config = dict(
    hidden_act='swiglu',
    normalize_top_k=True,
    tie_word_embeddings=False,
    parallel_block=False,
    init='uniform',
    init_std_qkv=0.0662,
    init_std_o=0.0,
    init_std_up=0.0662,
    beta1=0.95,
    warmup_steps=200,
    schedule='cos',
    final_lr_fraction=0.0,
    batch_tokens=32768,
    max_seq_len=1024,
)
Below are experts of layer 3 (counted from 0) of a mixture-of-experts language model. Rows are named router (the router's row for the expert), gate (a neuron's input weights, with its number), up (a neuron's input weights, with its number), down (a neuron's output weights, with its number) and show model dimensions 0-95. Each number is 128 + 24 x the weight over its row's rms, rounded and kept within 0 to 255. Numbers have three digits each.
Before each expert's rows: "comes before" lists some tokens at least twice as common just after its tokens as in all text; "mostly gets" lists some tokens that are sent to it at least half of the time. This comes from a sample of Wikipedia text that the model never trained on. Tokens count by the router's weight.

# expert 10
comes before: " to", " the", " by", " in", " that", " a"
mostly gets: "ated", "ating", "ized", " found", " used", "ted"
router:127119114062108187163124143154133156127137146140111171140102104106094139135119107143151148124134096160100113140111147144158094126138154104148157133136085123092121143099092150179115151120100117145112123112128109152196138114163136136147125154169113126128080146155138124111102153108144118141
gate0:127139119129117173108145108097116165156109140175124156160158117095120126112113118105146164093171141161137118092117119143173075119138150134126140153154119152111146148133116111131063124145116104134159133155124126136188144079103150132131169134142153159105124115140178135123102108130129159118
up0:121127142193123106133167151132102122131148136126123068110119155142125126123096140101102121091154140103094184131168119148137101130169140142156113151121102124158119158164161073100118113124125123100084131142184119094090134132140103113152130112113099107128133111112108159111166121143111120113
down0:137131159090155196117139089137116106108060130133132181126162093117092142134117133113159098164146135107129104161113112137135075127130106134099104147118093126079124110112108117178117135144126117167120080115117126162125107124123125105147095162156120122123110139111156121103110136112113129102

# expert 24
comes before: " ", "0", "9", "5", "3", "4"
mostly gets: "°W", " Arm", " min", " Hon", " century", " includes"
router:090141100144086106158156163167109089149165124095132113141110144128114163097114091145163160091134111140133148158115102168156126142087144132121100163141149111097144125112163119146104123108107141164100136090143123137092147155125102143166130096091093145131103135132094107139144144116141139091
gate0:130140131114113131136129090101137124156119132149107147143128121085109089143131130108100130177127137136131153075173125126151127109135138137142152088113130119143118151111082130108101120081162106126132102122095145127159070140156071162187133145128194149129106097153145140108134139153108128150
up0:119104100141127123186099126155154116136116057149151135138131109125082132166122128128154142158132127147115124141111133190105120123096116150098100127131086145125155108158086139134103121129141142140113099123172136101152151121124140154146087134142124169132135082097120118122137095080110100084
down0:131136111145136093140149152109108112140125115114146093081075095121167150128127154162131133134137124139147124164103094153172121106102132125142117127171108124093138137170096113088113130123142142097144108122165126150106136189139094173142135083150106107099128113111124148156109170084137157116

# expert 71
comes before: " ", " |", " |\n", " —", " ·", " %"
mostly gets: " MPC", " Released", " Position", " Candidate", " %", " assistant"
router:110114102138107131167113164167134101147165151094125118150114082159125163084118118160165155118108096132138133138145083154150131145094105101147096176144151129090109138146123103155113134100128142144090128122149079152108162143144127126137131127092082140145082137154138129153138152142152149107
gate0:165111149149148149124093087114163110091113148129107140113119142087135146093159088164135130103157134122143115142136143139124133144088077086117108151104133132093134126137120091101121163164145169114117152119158134157112155123172121107122115081140166114124128117103124133092095190103140118139
up0:169131145129148136086047126126113107092110138134145128157120135126109125112132142153122093142124128139131086086112123076128121088122136125082100124124161146117106107143131121140132150132148143130167132127131135147120187110172135112115133124153085160098129105169127114159153144122070175123
down0:161067131135119089155117145137138104147129130156148138179123133134115172160127126071149109142066133120175116112147109178086149144101145148110138158108162116160150128114160110140095146147125138137080092124163105134138153156134139108133136157144135174131105131108125120139121138145146153129

# expert 88
comes before: ",", ".", " in", " of", " and", ".\n\n"
mostly gets: " points", " ft", " days", " students", " forces", " games"
router:104125108103125119165173092143142122162149115116102106177143129123136165109095095128152127126152115139116141136098106120135133095118155151108109125157124116116092133110111172173109097090086124124113118115157112162105140127115089120126112088103155161161114068170117128098117113090113140095
gate0:169139129175075084148113105086128125128123113110166111147146114155144163122119114117129107173087152119163148100143099091082092136126113147126137119092157147142119125135098124126116110124140126108126125090165139120079094137087126114158160106164123143153117107101109139128165080138121102132
up0:141169146152088138086165120128122136100101115125127125155144121134124124088116108141108132113161121135138136090123164097155122119151154133069148132132160137118163121139129113134084102146121121138104176161182130122142141118087150106170154096131116189130117123147174124137131141070128097137
down0:158127126136119160114133110139126129127131099148123197143177112125094175125107124145098151113162129185118140112164146069129099124111182109110131079126123129120130107162144143160148125153106154132098156141140142111164125174123161097149131141129127126123148113137133125095141174097108123159

# expert 127
comes before: ",", " (", "\n", "\"", " and", "'s"
mostly gets: "ash", "are", "ase", "ile", "ale", "ury"
router:098127107136106093132118136133168098134136133128108163188090164141105147101134101130143185115101111113169155167079099127167155149114126152124122156143139130082132141147162145156148116111118122138112105083111115160116150128093111123147086175123115106137116128105134104107107151105137107102
gate0:144174142117126148114140107128120115106102110142146129122102150128126111137180128127109140180136107134084084141126160103132153103128144165144164065117123164129119132146113132126132110197101125165146086130172137119074126139123119104124102134177109107128122102080135142113109102128101108135
up0:132104152150160140158074125133122122143118122140141147122177089095136147131145121177161142160135132155123171135175126098138050114120111100136160125104143129122113117118116155107147093121171146162140104118170145151162145138085147085119144127146118117146095119155122099131150127146105129156
down0:135132137129143198107146109124125134134084160138163125098134174139125066139136139146152130132111090149094111127129183124160157110113124120093113114104120156111164140120106123077148154101105114168139133129134146113162126156144156096135127117174121089111100121101114101120099113122087146104

# expert 21
comes before: " ", " \"", " Green", " A", " W", " D"
mostly gets: ";", ");", ")", "%)", "%;", " &"
router:136164109140099095152113161170090123162163126137152137118145156107122116108096176131145139098147087108159134161111147163136127126094137103153110133155148109103114115156162165150113145091145153141101137083143126091097151140102096154154110091102104108116141101149097141136158104125154126105
gate0:144149081083122124184119128100097153140114109090127117146105134142142145127121139177109094158151142110136174133118175138090130127156133114091116115097101150152124166151098121177119136154144143146122145100123129122141107173084135120135155137109138109145179170141132114162103104149134106104
up0:175146094070118084139145156103131093144142124099120119126142138141158115122140122175161111125135151108112113130054120139089170153150144181140127133102139155156153147126130135125110091091167124134118095122139087138114098150117157157122156130131113137131174126161103131143168122134118122135
down0:122112159136138163177145116142119113075109096125153131107118128155086179151104155107116164110144106104144130127138096153139120132098118148137144176080104103158118090096108173114128127136121146107091110155161129061120144158117117124106141110110110127148126126160150153092112129113129097105

# expert 11
comes before: " was", " is", " had", " has", " also", " would"
mostly gets: " he", " it", " It", " He", " She", " she"
router:098150096154087099139165161147128086160158116122121125129131146159143163079110132135152170098122088111115149152102091173155128135107118124128094152128164120108147136126180113118120134092116132128093129106130140152077148134121087115167111093117097154155109138120093124144151129126143108096
gate0:107144142112115161114115133108141174081124142132101118116164110091144141135091141141106104117132162108061115107144140139130098169141126131109175153121099123114130119172104119094050159133109165104158103129094168142135120136139112116109128106111109136089112122103134142135128138080112129107
up0:163103112104102148121143127160143122122107142131115125121135081136158122141062116144138145109148127103126126139074145158125137126145140095114151138154167126147134104163103139163096097127139111135137115120123114129156120132072137143126170157158123174129108068151157161097107148106183165132
down0:101083142096156151135121108136119136070152138114133126124133105105120083138132109145147129125117131081155105130167147158104110131161129047128129138065149122096134074077110111098123129142146107133138141135119115136158145157150112092107134107168110133117121144143162136123093144137148118151

# expert 81
comes before: ",", " and", " in", ".\n\n", "\n", " by"
mostly gets: "″N", "olution", " comes", "vention", "ilit", " ended"
router:097139093142091106162155167164111095145165131096127106148109141134109166098115092137159157092132113142131154153113103171155129145093150134128098167136152112091147125112162125152105128110105140165088135084146127140092144148126099139164124098098094145134099134132094107137140143122146137092
gate0:127082102138114146103119107121119089099100129139102129133141109152154107085137130108157087158168128150103099129053107121127129108167119122149161127117158144176100171123119125142144121061117114139138112101126126124134138107119106128112107077139151091104125132141151089129125097148166151123
up0:104156126048137116110118134135147129140135081163144135116098129124116128133142110132165135128140108104166108141155089126114127105118153130135150104129126153151121130178072134171115152095141103104133112123079126107114120146118097152099146112139116089131158120166087166161151131180117098124
down0:163150128152122121122126131093134141114129163108118151153136161113094114143104111111084175114100107124125122148138109157142164094112115090122152137134144132154121146151098110160164095144115115162175151173146123107132134110101138092166135102145143098116130143056111147067140163135136105124

# expert 38
comes before: "1", "2", "0", "3", "6", "4"
mostly gets: "–", "/", " un", " dis", "—", " ±"
router:138095125138076142133117159163110099155162097144143138134121138139074153101112111149122094108101132144119106114128157148099132123108103157103106101104156130099159116160159125180084121120084133121139148102136113099084101110114117129167100110116111123108124087148082089110149122151119156143
gate0:138149088154158175110093151170129151102139107145145116105136126131167150138157136092118106122116089136159079092149103155153119132107095118169165093169123084138104107111109112146130131134109107103130116103112135113119146139101120118148109135111109134123115126128138161138141196172152172108
up0:151119103116144101141109146130127159129088090140189102139154117126147111137136165109146103130128151105139142085090149152139092182125177093106131146131116151141140129157062194137149147096116129140157174119111113136137100127109131154123127118131083118118135123142130172108126106115131155122
down0:154168130157107136145147114137116141084096097105181096160157121113130108130117163102134153084124115147149144074118093115090162128150102099136101085148146121163137162140132081114138129094112134105131126102133129082123124149091179146140130120123096117130119156141155144130128074127133136138

# expert 121
comes before: ".", " |", "–", "0", "8", "7"
mostly gets: " Max", ".m", " Mr", " ago", " Phill", ".S"
router:088138092145089108158158170165113091145164131096128107143112141129116159100113093145163160091130114140134150159115101168158127144090148129124099162139154111096145122115161117147102119104107138163096134096137126141089145154123104144171124095097090145133103133128097104139141143114143139089
gate0:145134090110155168105141144122114158125136117141094163160104111149064130172129131130181164122114161131142126135149135141117132149114119132132139129113146137135100112130138125085144115111100121094151110208136113120130139165115081140161154091117147122142163057116116145105118114122117131149
up0:080172142110141155118114157093080136141142143124111129125073123124103094163106167115131121119128102130125146143126135147079128138121161160111122139092172106123068125135107134079130121153093092106114122196134109165113134114139130115154140133127124152142119094124093131103154150120105127161
down0:123111118109152143113131127097092128107129164124125180115077144098132153145108119118119111159151094153101148125139161139149110143138137123131158104144114128149139128101131175094098098138116100144151105145131159092153172147164143172124144116126124115177122055161082103162124115123112129152

# expert 73
comes before: " The", " He", " In", " It", " This", " She"
mostly gets: ".", ").", ".\"", "\".", "°", "):"
router:135134126109108099114083103162090134146151103160107127147169169148076128110156112152151137096134168149158157163120144154106098133141108125154089098125145137111144116155148119133105108112124138126094093126128133102095146106133086173125092147122090115087133130136126112141180151108135106089
gate0:149123167112134090105133101097142140122123105126174142115084128139175119107152099134081151151126122145142129172120136078138131111113133124138132108142137121125167130124110125176076140131149118157121136110099156106145095164080153161139065158157118123122188093112151134114113124130129138132
up0:095119099125143120136095147136119110114164157130143107077113126123129181137102136126125119160114125073144148126106105100140154139118126136154080131118131116151096086113139113173102118142187102155125154138082164106114155116134094125158086102109113128144124088154114138089128122166142169114
down0:098130125134153099124092128153157137134128155120125110151053116118105174090106106124144107107173149124140108112141124125111133125098112144115091098140070112154089117087125090181115106157120080136128135136109116146095169112115105143128137113138133130125107106096101149087114126123137139081

# expert 100
comes before: "1", "2", "3", " |", " |\n", "0"
mostly gets: " Animalia", " +", " ", " −"
router:164107120147172139138083147120174113146137134141135124128108097160146143105105114095163106127085163163158106122152089142104105082111098110158139120120145127170084150143127108128151101149135152123107129134131087156129105150117103147085135167141154089140111136124097167151148109144114165107
gate0:129136089142135117137127131119115147126131101129129159127095120117182104139109132083143149110109160110143119124090082140171116136195121155126175151142109118152162116120157144157151071078151147106124111133125109163115137158124100167122156127130126151138082156122169151131103163130121106141
up0:112146136111144118118081127131111151118097149118087130136161123166101126121158132130106151154173122108078158155159091114128109126164152112109143158170159178147122124114162147097150149148105169137127083106107136155091130140137147098134113105170121115136167121146088114139099106117115089130
down0:114147099115141113137103107112110127115113100085078158172143101132147112121125144127061137140120097150158135115123100107106139133134105103136158152128114094139168111147101166164126129082160145117163162148104118156172108098147076140127175134148155102133119139132162152123106106111129144150

# expert 51
comes before: " ", " and", " +", " −", " —", " but"
mostly gets: "”", " prop", "mark", " it", "’", "ends"
router:092139096145088101161154169165108090145165130097124110140109140132119163098115095145164161094133112136132152160113106171155126141094150131122099162137149116094147127112160123147105128102104141168094134088142128139095146155124104144168127099092093145134104133133095104140147141117139140092
gate0:163138153142164154103160140093154143122126116143113093136173093120118115113164094133141113085097135194130131106183143114093141162128157157109116164130100135135118109122089132167162152150100148164136144138139133107118076099106141116156135132159105125120122114120156128166124146135152149103
up0:097166141134102150135133131122118137089116092127118108143112056138128122126137127147121133117121083137087173136151135112163126109116128182098160099121158152119151111153111066117083113160176111107157131127113124146091136097122082120136136146125117117083175152129127136110122108136150151119
down0:129121129134132110125112137087129098135167121115133124167117157186172116129111135156128170135167148130089119155187131129111173172123147165142118151151138143143110117140113123079124120099147174144125131154092155134129128117127155116198099104125161119122133103132124093128152157173126128135

# expert 105
comes before: " the", " be", " he", " a", " have", " it"
mostly gets: " to", " that", " which", " where", " would", " than"
router:108133152109099145163135119112091141113143150100115080110093140164086125125113139130155123136097093114129128156172084146132122128163101118128113133111083116112102133101151170140130126122082098108118094115111165132145087105173101107137103125169120119149091160144106100121098145080125132146
gate0:156119179116163125165152114118138135079180108132126134129130172168114115124118158152101138099115120117152131136119113153101115117089125152152131137089121088090098123130141158134132158156145125119144117113128145153106089129121118114154085118082086142117128186109155098126089114144160161157
up0:116106131151117145112088142129135197117132129128137140162077142119099126138161105118115137138098084090123079124111141117104105151137113122104161133101093152138128127090147151119125141078133093131087141127141081100187110139123129088142158124143171108122131129118100126105126105172151125098
down0:097104128148137093121150150159134106145118138121141117107191101121161136137128131124083130132137144083139147195145135120086153114127116118159098143169151108104150137122104094155151115149117148110144130104116134163135093120086138150075078108107130141113141171117132104148108123177116123099

# expert 16
comes before: "9", "8", " to", ".", "7", "6"
mostly gets: "°W", "°E", "ession", " returned", " resigned", " Colorado"
router:090138096143091108160155167169111092148162131096129109141107141131114164097113093142162160091133112139131149158115101166158128139091144131124098163141149112094147125111162120151105127105106141168095131086141126139093146152123102142164127096098092145131100132130093107138147144118143140091
gate0:111108123127153120145143098120119126138166116137081152118137151075086118085135130130117166173125120118171129122162102110097082106111112162130097105104121136110140123101106116128146087128106114147115143163130153092166128188141162129106123126113168098098105115126147132108100178123111154144
up0:155150114145146114118095152135064118132072138118098094119164102133133124131120157156167117074119127161136121090131150092141094137076114132114152120110144172147082096099120151123152129118124123150138122178106135115159146113122151151124148124079098121099163140146128102151110146107144133130
down0:113143118149110151097166115134159151134121131089116112119159151095116114121115171149121154133136124080124116121147104121101122091182120102134118115126137153186150170130148130121123139117140100160125151082153102086138078133100161134095117133109116183129095120167129152097142122165129141089

# expert 91
comes before: " ", " —", " +", " −", " L", " T"
mostly gets: " |", " —;", ";", "\";", ");", "\":"
router:121149108107109114143100153105097115147153150096164125097112147142156116141112153149160171147136145125156149097130156124155112176166110147171120161110159129166128098144155150178148146106141145160103088129124122148113149158133149158118134153119124104166124094155136162156157104132158091104
gate0:132131140149139141171125166158160109109156154116115105124123109138128169131143111126148123146110103132110112128104098154113151134093099124152119194127135136122121139128119120132102052122137120186110100120123084154143118129121144148100126124104071175148089139152123147146101185117142164139
up0:134098138164142100163120151130149134117143101106138138151083142103128121087094158129219152117168122138162133135161102144157088134085120156123125122118113139125117086127115157136155170127134151144103130129133113149111135078112129091125109128100139178138158105139153133107113115171119122128
down0:129150155132104134129086153107110118129112112173184124102126098136143118128097103119110134176132183134112129106143116148158149106132150076107098103145146110116138120145167116129132149127115145091141108144171148122121168096106114061165143123131118081129094131102143103166148114136137119095

# expert 77
comes before: ",", " and", ".", " of", " in", " ("
mostly gets: "ers", "ons", "ies", "ts", "ens", "ans"
router:112106151127120093134145113162146140116159107087151140155141146099085141084114112104166169105145121120155152119111103149138129128108161169131087136133126132108147143083141141159132059082089124133105091118155103159102134123099092126136101101115136157129100099096112148126105126104139139101
gate0:187131095109168146141114116097128140180079131093091147115133119136163127109120133091123131129140107134121124150162146165117135115114097136127114112093088110129136142088083163145112145147142159099103180139117111128153137156068123112113165126147151113155129140101143122152084147139136100120
up0:152124144092174105142098110115137099145057084148146117127148149128149128102154147129101073123113117114078148113131140117116141115114111129112120107124111092146133161145129130136123129157102110118102132124122134120189187166132090139164119145095165115117125105107116092124126124155091086143
down0:116122102073169114101112139131086104129093164084127141134138132140134113111139152069094118123114117152110162120100133145133150095098125141136143125166116137170170186101086129162145132105119124100137130146149131099147158167134093121123140148103159141122146095097123126137093124150100102162

# expert 89
comes before: "|", "  ", " Total", " Density", "An", " Summer"
mostly gets: " |\n", " •", "|---|---|---|---|---|\n", "  ", "|---|---|---|---|\n", "|---|---|---|---|---|---|\n"
router:114128107135098093177109131142096100129151108134108139174103102149112135139109150098153116105131101128137125138142106145126135169091144166143119159107131132094151122062176140154064138156124109167101096091100102124106130148127131117154131105145105155118150103146102143146151144109151118092
gate0:140110164144119133083149114113167120104132134155140097098114085129127129097125137097131136110126126167155086136093145131108157140129123158145153131132119151136132114154149167208112116151087129137163098153145154143141166178100106095089125098143138143111163120131135163086123112101124126112
up0:103117125137146116141130100153150111091126107157133143084109121125152140146116190118151106143108096136121117169169156096116113143114153098088183087155155107143115081148072142131107114130142157141121167160080141128105143150138146148117128141146098116111146146136105169095142139134121145156
down0:127134132108117138141125094139142121142091133145124137113148149152137111156134143151108131130179083110146201136146072109140104122116136170118160094121077120135163133115098123101141175147135123130106135118097095102131109106133122144139149164146136178126055138102167106133106124134119149109

# expert 29
comes before: "1", "2", "born", "aged", "C", "P"
mostly gets: " (", "(", " $", "^{", " [", "\\"
router:174136160121090149151140180157114123135166085137139083144138109118148145155125096111169133110126142101101132173125099169118135136102158142172128143124179108143103107129144128133108091140137102142086134115131108108077135098104131147116095141094133128158080127152109133084119111120143118128
gate0:131139159134084133145130083109123104150140170077142139096127130136163130144122133139159111127092110153177175158135092116103121122139114143146169090136146083154071091124170071152132109095107148101129124131102139111149155114127112115135123133126147142110111115124124127113077124127105163118
up0:142131111106107123139128074147125096132171150126180129106119117105114130118153148154165101095126113166164127086147141094150097100127114116151157102143135097136115151101150089165133101104142131121146128144164102099149121115129137145117125089140139118120117129163152127089149134150057127071
down0:125130139143172112103144141151112110094101118108072145105135103113118119173108111115087131130094139062106089128141130175124130167118098130139117142154154134100107115146152155128106154147129106121112126141132127151096121134102138125122162148105130124120100140099116100059130095057131134151

# expert 8
comes before: " |", ".", "0", "–", "5", ","
mostly gets: "3", "4", "5", "6"
router:099116146141116131075124138116164112115120167120146137158170146173158146107099089111132148129099120156108167116160111137140162123113098090096119134122139094163114123182144131137088095145107117138152108114143143106141146157126112101142159098170140159133153118155108108141151128099175163101
gate0:136155139133096141131106095123140149135144110098135116119162108081109160178084161140144110114155130108087131149072104123128138096126163114079157097111128145143140088155133138115122113111099106156108125093109125108174118126106132145126108108088161079145130116142127084102123132087130092120
up0:083124120174159145166101108095114129128147103173147130130133135103135177177102187169093119140124153106127104131086170134135155159118078120138148136147137147119120146136122141128127098138075125124106105145123139112184109112141119110150133118130136136156134156126113143114148130157174138091
down0:094093113113167134115092145161093151148147106132108127122146174132104108135150148090160166132135126117149157113157135142160120125162079117131111142121088106109112096118073142063148085151185108152115118135117128118135129099137088123120132113113122151093126109101110127164149139124133158112

# expert 43
comes before: " ", "0", " States", " Kingdom", "–", "jan"
mostly gets: " United", " January", " year", " February", "aged", "der"
router:094142097139086105153161170166108095151160133096130124141108146139116169103112093142169162095126117151134154166116103162160129145084150137124099161140149120094147125124152122144100114105105148171099134084144127144098145154127112143164119099097098141137101138136095100144145137128141135096
gate0:183112114100131105143115120150150106099090143117130192131132140107121164109130079132096115112111126144130122101170125115138124099093140135116113135139105130082159105141093104126134124142118172131156128136172089166135171092111108136144129118086133120138135146137122181152131112099139068112
up0:126133112124157150129115129093127178113143105157124149136146086118125149154117172137129117173126101131138125136092146154107112134132091127097136122106148125126162132107147078124108113171082076157159103115094158162106095081139092112139113128139130105142157110110186168125135131147139163115
down0:091127135127107124095136166138147115124094144115160149109163156124139167121112129090139133129108128088108118077150128151137135098132151116158144131118115133172152126120140166090095112153158134131106128160197078061077123141121144144126126089115134119155107142144107140149136128108149101152

# expert 45
comes before: "==", "The", "===", "|", "-", "In"
mostly gets: "\n\n", ".\n\n", " |\n", "==\n", " =\n\n", " |\n\n"
router:156163109151123146120111130105109135113150113094111123140147090115151152187124165179148107126113152145148099143143112140095148130130162113161165106145130087129133117117063106149139150153136128139108146124099113128115162127162150085107125089152102157099136085132173143095148162141112131131
gate0:158161126135173140145128148092111124140107118163127148116133091131132118136150117169124114135171142114163147116089145149152147132126144141150114129131126137123107154115152092126131159146162116131072087138097150147105133181187131191129118109137122101135133151083129086112103121085124085114
up0:160120117150092150104120129126119144159114121069146118148143155138106123094104148074159141116120094079129144087146164136121113130098101128122150126157159083131130131167130139131138165106095124146133112097178127092124122089123149159168174134102089121119129120096129177139137110152140143122
down0:124152112120086132149122157141112136070084134152127135145127100149122084120152125140087107163128098138102111163115158138119096105096141102088103123099123161089091107155175140105114126119186129105117129130146116158148146124106096141123136145070131103124109139098124132145102127106125084158

# expert 99
comes before: " of", ",", ".", " in", " was", " to"
mostly gets: " life", " power", " control", " areas", " way", " construction"
router:129144147107163122135145073128143135103141150137114123143153142103166150127127149179110166134168094144125081144090122062120148081125141083145151103130091127111129158170104116141092117130077132124135108119149112175109161094108138115142097118106132134135124139136110134117112139129085096119
gate0:086107136139124092172155132130129116142109122118079149108120117114117155100175089138106158126154125105102094134139104159123099132136162135131091109115119106153119135114154192160107117101141161142131105137108121163126144118143150133098162143083094154111128152099067093144133151115154122157
up0:110123134142086164158181152150092110145152174136143095133133130123135084161148129140139153142115121119136107153121115126151124166146113173114110143132146143164175123109060107138135142144154143101117153119154113132101110174096138106141112131099078148107139147139134131086132118129144180161
down0:178151122109149116124060143136135146125119103108090144135131120178107129103147056101111132095098129095158125123098111085086126113138134108134145124126154147111126116099145145130117107114138108148156158104128143151136120109101094182130146130173161110119134157089130150140105111105119116089

# expert 110
comes before: " |", " (", " |\n", " and", " is", " was"
mostly gets: ")", "%", "\"", "),", " km", "\","
router:133127091148094084142122157156120110152154095156144134147133148084103151145139124100169154113155133086127148147133118164111106120125141124096086167155101127115106132123131144161107118094159122165111133104156105162109153159120103147100101098106106144125121102158119118169150173149149099086
gate0:120063139135139135117109134140107168124151131121130141135086155112129097100115087113125149128110133079154130107148095104112138129183156143132126102168096122131099128148107116166149144121112151141138139142109102113120106187147095092109164094113134094126114175136134115136122082119188123143
up0:093130135132166153148108111125153109123129135129187119163088112139120100136165123137186117103139155087163148175152095133114084095119126139099115113118076111197155136153118100127111129103075109115123131121116119133162149123118146114141136141126108149096135149127147143109128164150110116154
down0:140114114137113143094103114134092139118142119126087119147156123104113137114158120116104182098152110180154121108084155086139149147141135094136160128137120185112116119125156113091125093138148103123145169122130129151165117095151134139158156164149117064111130110131084112111076139131126129145

# expert 117
comes before: ",", "\n", " (", "'s", "\n\n", " de"
mostly gets: "io", "ina", "ino", "ae", "ia", "va"
router:106106085122094108115144093147134123146128110116086122145116163142128153109080108121136172105093108140162161148112150151118157118084081162086128166154145146095162113122172136147146157094116151147114077139146105159122149141112130129125123136113125122102158112090119143097092163121125126114
gate0:194108126103096133128149084073197133117174131140135130139110124134175165153123139134114133141133122168124154103108148118099142137136101139149154127130094106155145143095112154108176123103131149109135108104104086146139144095121106109132100116157100096148133101139093142100111127102121108141
up0:120076118120099138158085101100124081112151115123076092142131115144131137128113154103164093085114151157134188110134103152136128123101119143175129163124136131113136127096140116139153079150114156164086162130148140138137096108104101105104168128090116143128116136144126112110115104153134108154
down0:110136160160113123119136196151117183126117130146150139118141129133068139123113099122137126131153136108110098179172109157118112141133131141118167080125138141122087123163135138100100150173144106115145142117133149146080138119109147165119096113130146133105124125129170112177139125119164177115

# expert 66
comes before: " ", "  ", " –", "   ", "ision", "==\n\n"
mostly gets: " September", " October", " January", " November", " August", " December"
router:110095113105092104167149174140106085125165155114148124089113142086103166090101115121160123104121129120146136132160120165143119144093143133102122131138138116088133136092117125153106116123136154144129145098109114139101173101121122093154090129125099148108097122171121113155164166159172126096
gate0:101106123131136111107114106149116153152121116115112130132087134115125156150154088110146099163137068122108159149138125109102146161161094103140152085142134123150160138117131083101159156123154158104162171168149111108103104127094117166129135091148139142093135138141084074116131127142144119095
up0:120138120119139128134108114108145144136124143164113151107130147099130101167089086107144119134099147100155130120092116137111152076128109116092145105123143123138121128176124087168116138100108134121124092078104158090135134054139155123151146132121098140168171104177147145148117149129104161133
down0:134137124109139111139135104095139136087140096118150109125098131121122143103125110124146158112104126121107149137162096178159112063097140141140123113152118116122115114116154124143117093092097117167116110169124142156106154106064147124139170087126147129172171093122140161105161163111137094115

# expert 30
comes before: ".", "5", "3", "4", " |\n", " Votes"
mostly gets: "′", " England", " May", " Ireland", " Pakistan", " Egypt"
router:093141097141087105159155163167116089149166134097131107140111140130115164101115093146165160087128113136134150160114100172152127143088147130124099161138149112098142128108157120148104122103105139163094133088140125141092147155123102140166130100094093144136101137129093104136148142118142141092
gate0:152115182139117121122191151135126143072121152139098095145153146126147138134136150136093116151143134096098133109121122104087110130134185136144107136118066148143122113099090150159093136144136132139139133096104082143163141168132161126128125160141120112130080138103100151122099113116134150159
up0:123162167108127134117093144124121106158118100106196109145147124121126110161140151120115135128080193156107129156123117124153144108193142143107124165131124129134123146131156123139101167108074130143095132128152131153161113103187159144143124136101133146142163125133139126103162137099103109111
down0:129104117171096133097120109135128133158177143130121098140102177097194139157094141132132143081149100134082086104119153165132118116156123077151127137142144137133133125165139126137153154142130127127108120145164112126097145099133125115106165116138150131135142153127142137152108193177126136108

# expert 69
comes before: " the", " not", " be", " a", " been", " to"
mostly gets: " under", " over", " than", " would", " did", " may"
router:108147129109125124149160129125086100129139088107122134134085152158097154120120084125123110125134102123071117146119106147134137135165134125152096125082111139097083117086108177095121108137126121128141106164120135088169162143153117128118092107135114096134118159145109128118107162081088173130
gate0:167152177158157101127136122098123130123120098056149111118123149168105129102160115106096078118128129156128144139152145140132125126181139122112086121105124149121126133095113184104122135159192148108107129137139127138120123146103180114105111135177136147116136144092118136112104117109112147114
up0:141116126149132120130105140114080127120156131141136165133127106159104138076155139166080138170155124117093107127128145152143134116127128103154066163109146114168127180121138139126142116173122142150177144154097127154144100106155170143117195119123121150128122143156142128149132166101138138142
down0:135156156126145094112167135095184166136081143161127096102170150144119138109144119148097140154148131141129096096139111101130143125122097124135125140115138135168086113079121111153102127152147144143114084131120140144124160161113138152174122172117137116120123092131112108139200137123135103094